{"n_experts": 64, "router_score": "sigmoid", "routed_scale": 1.0, "balance_loss": 0.00209, "balance_bias": true, "lr_router": 0.000983, "vocab_size": 16384, "learning_rate": 0.0104, "batch_tokens": 131072, "max_steps": 3293}
Below are experts of layer 5 (counted from 0) of a mixture-of-experts language model. Rows are named router (the router's row for the expert), gate (a neuron's input weights, with its number), up (a neuron's input weights, with its number) and show model dimensions 0-95. Each number is 50 + 10 x the weight over its row's rms, rounded and kept within 0 to 99.
Before each expert's rows: a language model's description of what the expert responds to. This comes from a sample of Wikipedia text that the model never trained on.

# expert 40
Description: Abstract nouns and verbs. Common content words after to, the or a, such as manage, support, method, agreement, due, there, lead.
router:58 52 40 74 44 47 57 50 44 42 54 58 49 50 52 54 48 72 53 52 63 45 42 61 36 58 51 37 61 44 57 54 65 52 53 51 42 74 39 42 54 57 51 46 34 55 49 50 47 61 51 52 54 54 60 53 51 62 59 47 41 50 50 49 31 45 44 37 47 36 28 58 53 64 55 48 42 63 73 72 45 41 42 62 53 66 42 78 51 60 35 58 53 53 69 53
gate3:43 38 52 57 53 44 50 62 33 52 40 51 21 41 40 40 41 61 47 56 42 52 57 29 54 65 49 60 52 63 53 49 60 64 49 67 75 53 63 59 40 52 43 49 70 34 51 62 50 58 49 59 56 51 52 44 49 68 40 35 56 58 50 49 47 48 45 53 58 46 55 47 27 58 48 47 40 50 50 57 63 52 33 60 61 49 46 40 67 24 47 64 45 49 43 53
up3:63 55 50 44 50 56 49 45 70 61 41 44 54 41 65 59 43 56 50 48 52 44 70 22 47 63 63 57 49 40 45 39 41 42 43 32 47 52 33 47 45 42 42 44 53 49 55 37 52 67 75 42 43 51 40 45 36 40 39 60 43 33 51 56 57 45 49 59 59 49 58 42 46 63 48 50 49 39 41 37 71 45 66 49 49 29 44 41 53 58 54 63 53 69 38 55
gate4:45 82 48 37 44 54 38 35 45 57 48 53 47 51 65 29 46 70 59 51 27 63 46 42 52 40 56 61 56 41 58 49 49 50 67 32 63 54 65 55 46 58 61 61 36 55 52 56 51 60 63 39 43 65 32 66 50 51 50 50 63 46 56 62 44 53 49 57 55 50 54 46 43 29 33 32 50 39 49 49 61 59 43 50 50 52 47 42 51 42 45 54 59 42 42 66
up4:42 63 48 37 44 37 57 59 48 51 51 43 39 45 64 45 60 41 49 34 56 58 48 43 45 51 26 53 42 52 22 44 46 49 59 55 64 51 42 59 53 39 51 46 55 33 61 44 44 39 56 52 53 39 64 58 28 53 44 52 49 58 55 58 70 29 49 59 54 40 56 40 43 33 70 39 44 33 43 69 47 44 57 46 52 52 58 53 55 37 35 40 60 36 37 51

# expert 51
Description: Opening brackets, foreign script. Opening parentheses before dates, abbreviations or glosses, as in "(1939–" and "(loan)", plus subscript braces and Japanese/CJK byte pieces.
router:72 45 55 53 64 42 56 37 57 38 42 62 48 45 57 48 46 53 47 42 48 42 66 57 47 61 45 43 37 50 63 62 48 45 37 54 53 43 58 37 58 55 62 54 25 54 46 51 48 62 52 34 50 65 51 53 37 80 65 55 45 61 63 54 43 60 46 56 37 47 44 64 51 73 63 54 58 60 57 58 47 39 47 62 61 70 53 52 47 52 31 57 43 60 63 38
gate0:27 55 51 40 56 56 44 55 45 51 46 59 45 43 37 33 59 52 60 54 45 63 41 48 54 57 36 58 44 52 47 62 35 54 37 48 54 42 44 68 64 40 35 41 53 70 60 42 53 56 64 49 51 51 58 65 61 51 42 50 54 54 59 32 57 57 40 50 53 51 50 47 62 49 46 42 68 67 45 40 49 43 76 38 68 64 57 55 42 55 24 41 47 27 55 50
up0:49 53 50 61 48 39 55 38 57 62 44 40 40 50 50 67 55 57 46 42 58 49 34 57 48 39 50 61 64 63 65 66 54 59 47 49 64 35 70 40 54 43 60 52 35 53 57 42 71 45 46 50 49 60 65 61 44 50 50 41 64 50 51 63 30 45 47 40 68 48 57 37 45 56 23 40 45 42 49 62 37 47 51 53 36 55 35 53 32 48 43 40 57 43 29 41
gate1:60 46 53 47 43 37 60 45 57 64 54 48 51 52 58 24 63 53 59 46 41 52 37 50 68 54 53 45 54 31 55 59 59 54 65 45 31 68 48 51 44 47 61 46 39 39 53 61 41 41 54 44 56 42 30 50 56 53 36 49 69 52 66 43 51 48 53 50 20 46 65 58 48 59 45 33 44 51 59 62 49 29 58 43 38 67 42 42 35 49 62 43 51 57 43 54
up1:49 48 40 29 50 42 50 51 35 52 47 49 42 40 41 61 53 50 57 56 46 41 49 44 43 61 36 41 35 49 51 57 61 49 31 57 33 46 46 53 35 39 38 54 47 65 45 35 50 77 38 41 52 47 60 31 54 48 50 50 30 54 50 64 61 68 54 39 57 65 50 56 48 57 49 51 60 51 64 50 75 45 44 36 55 25 48 60 62 38 44 46 52 60 47 34

# expert 13
Description: Opening quotes and brackets. Opening quotation marks and parentheses that begin titles or quoted phrases, especially after titled or named, plus $, plus signs, prefixes like un, pre.
router:74 32 39 58 54 59 65 54 45 37 36 55 58 53 63 54 41 73 40 32 56 60 64 68 41 67 38 37 48 53 55 43 48 46 40 43 59 52 54 49 50 55 58 51 39 58 50 50 57 52 61 39 54 53 63 51 53 71 68 50 52 46 62 56 35 61 56 48 51 35 48 47 46 64 45 44 48 58 56 61 55 36 48 72 37 51 48 58 60 50 39 54 57 60 72 39
gate0:31 51 54 43 54 50 57 49 48 32 60 49 59 56 27 42 34 77 48 34 41 48 44 47 48 52 61 25 40 38 41 67 49 54 64 42 23 47 49 54 33 66 53 44 49 55 47 51 46 62 44 39 46 59 60 48 51 40 48 62 50 42 44 45 45 40 44 53 40 57 77 39 65 43 51 55 57 66 54 57 55 50 55 54 52 38 35 45 40 60 41 60 48 56 48 54
up0:56 47 45 30 61 36 63 50 34 64 50 62 42 54 45 54 56 38 54 50 56 49 48 49 59 48 51 45 41 60 69 45 42 30 70 49 62 50 59 48 48 48 48 44 43 36 47 42 43 72 64 41 54 50 46 37 52 51 62 56 60 44 59 44 41 52 39 50 36 54 50 57 53 35 28 46 42 49 59 54 48 36 30 64 46 27 62 51 55 25 67 47 50 34 56 56
gate1:64 60 51 49 57 61 55 43 45 42 52 46 38 49 67 36 54 40 36 62 55 54 53 51 59 40 51 33 37 62 39 49 49 37 58 53 63 48 33 63 40 53 61 38 51 50 32 50 59 41 61 62 47 59 41 36 50 60 37 15 22 45 34 70 53 48 54 48 51 47 29 52 47 55 52 42 50 54 37 43 42 55 65 43 49 48 49 47 47 33 43 49 40 52 48 48
up1:55 46 61 64 73 31 45 69 54 41 45 44 20 59 47 64 66 56 58 29 55 38 50 61 60 53 50 50 48 59 52 45 44 35 58 38 45 39 55 35 41 43 46 48 60 37 56 63 35 39 57 44 54 56 49 62 47 56 50 50 65 63 42 45 53 49 58 55 37 66 35 53 48 50 47 63 74 41 51 56 30 53 41 48 55 66 45 51 46 51 45 62 54 52 51 52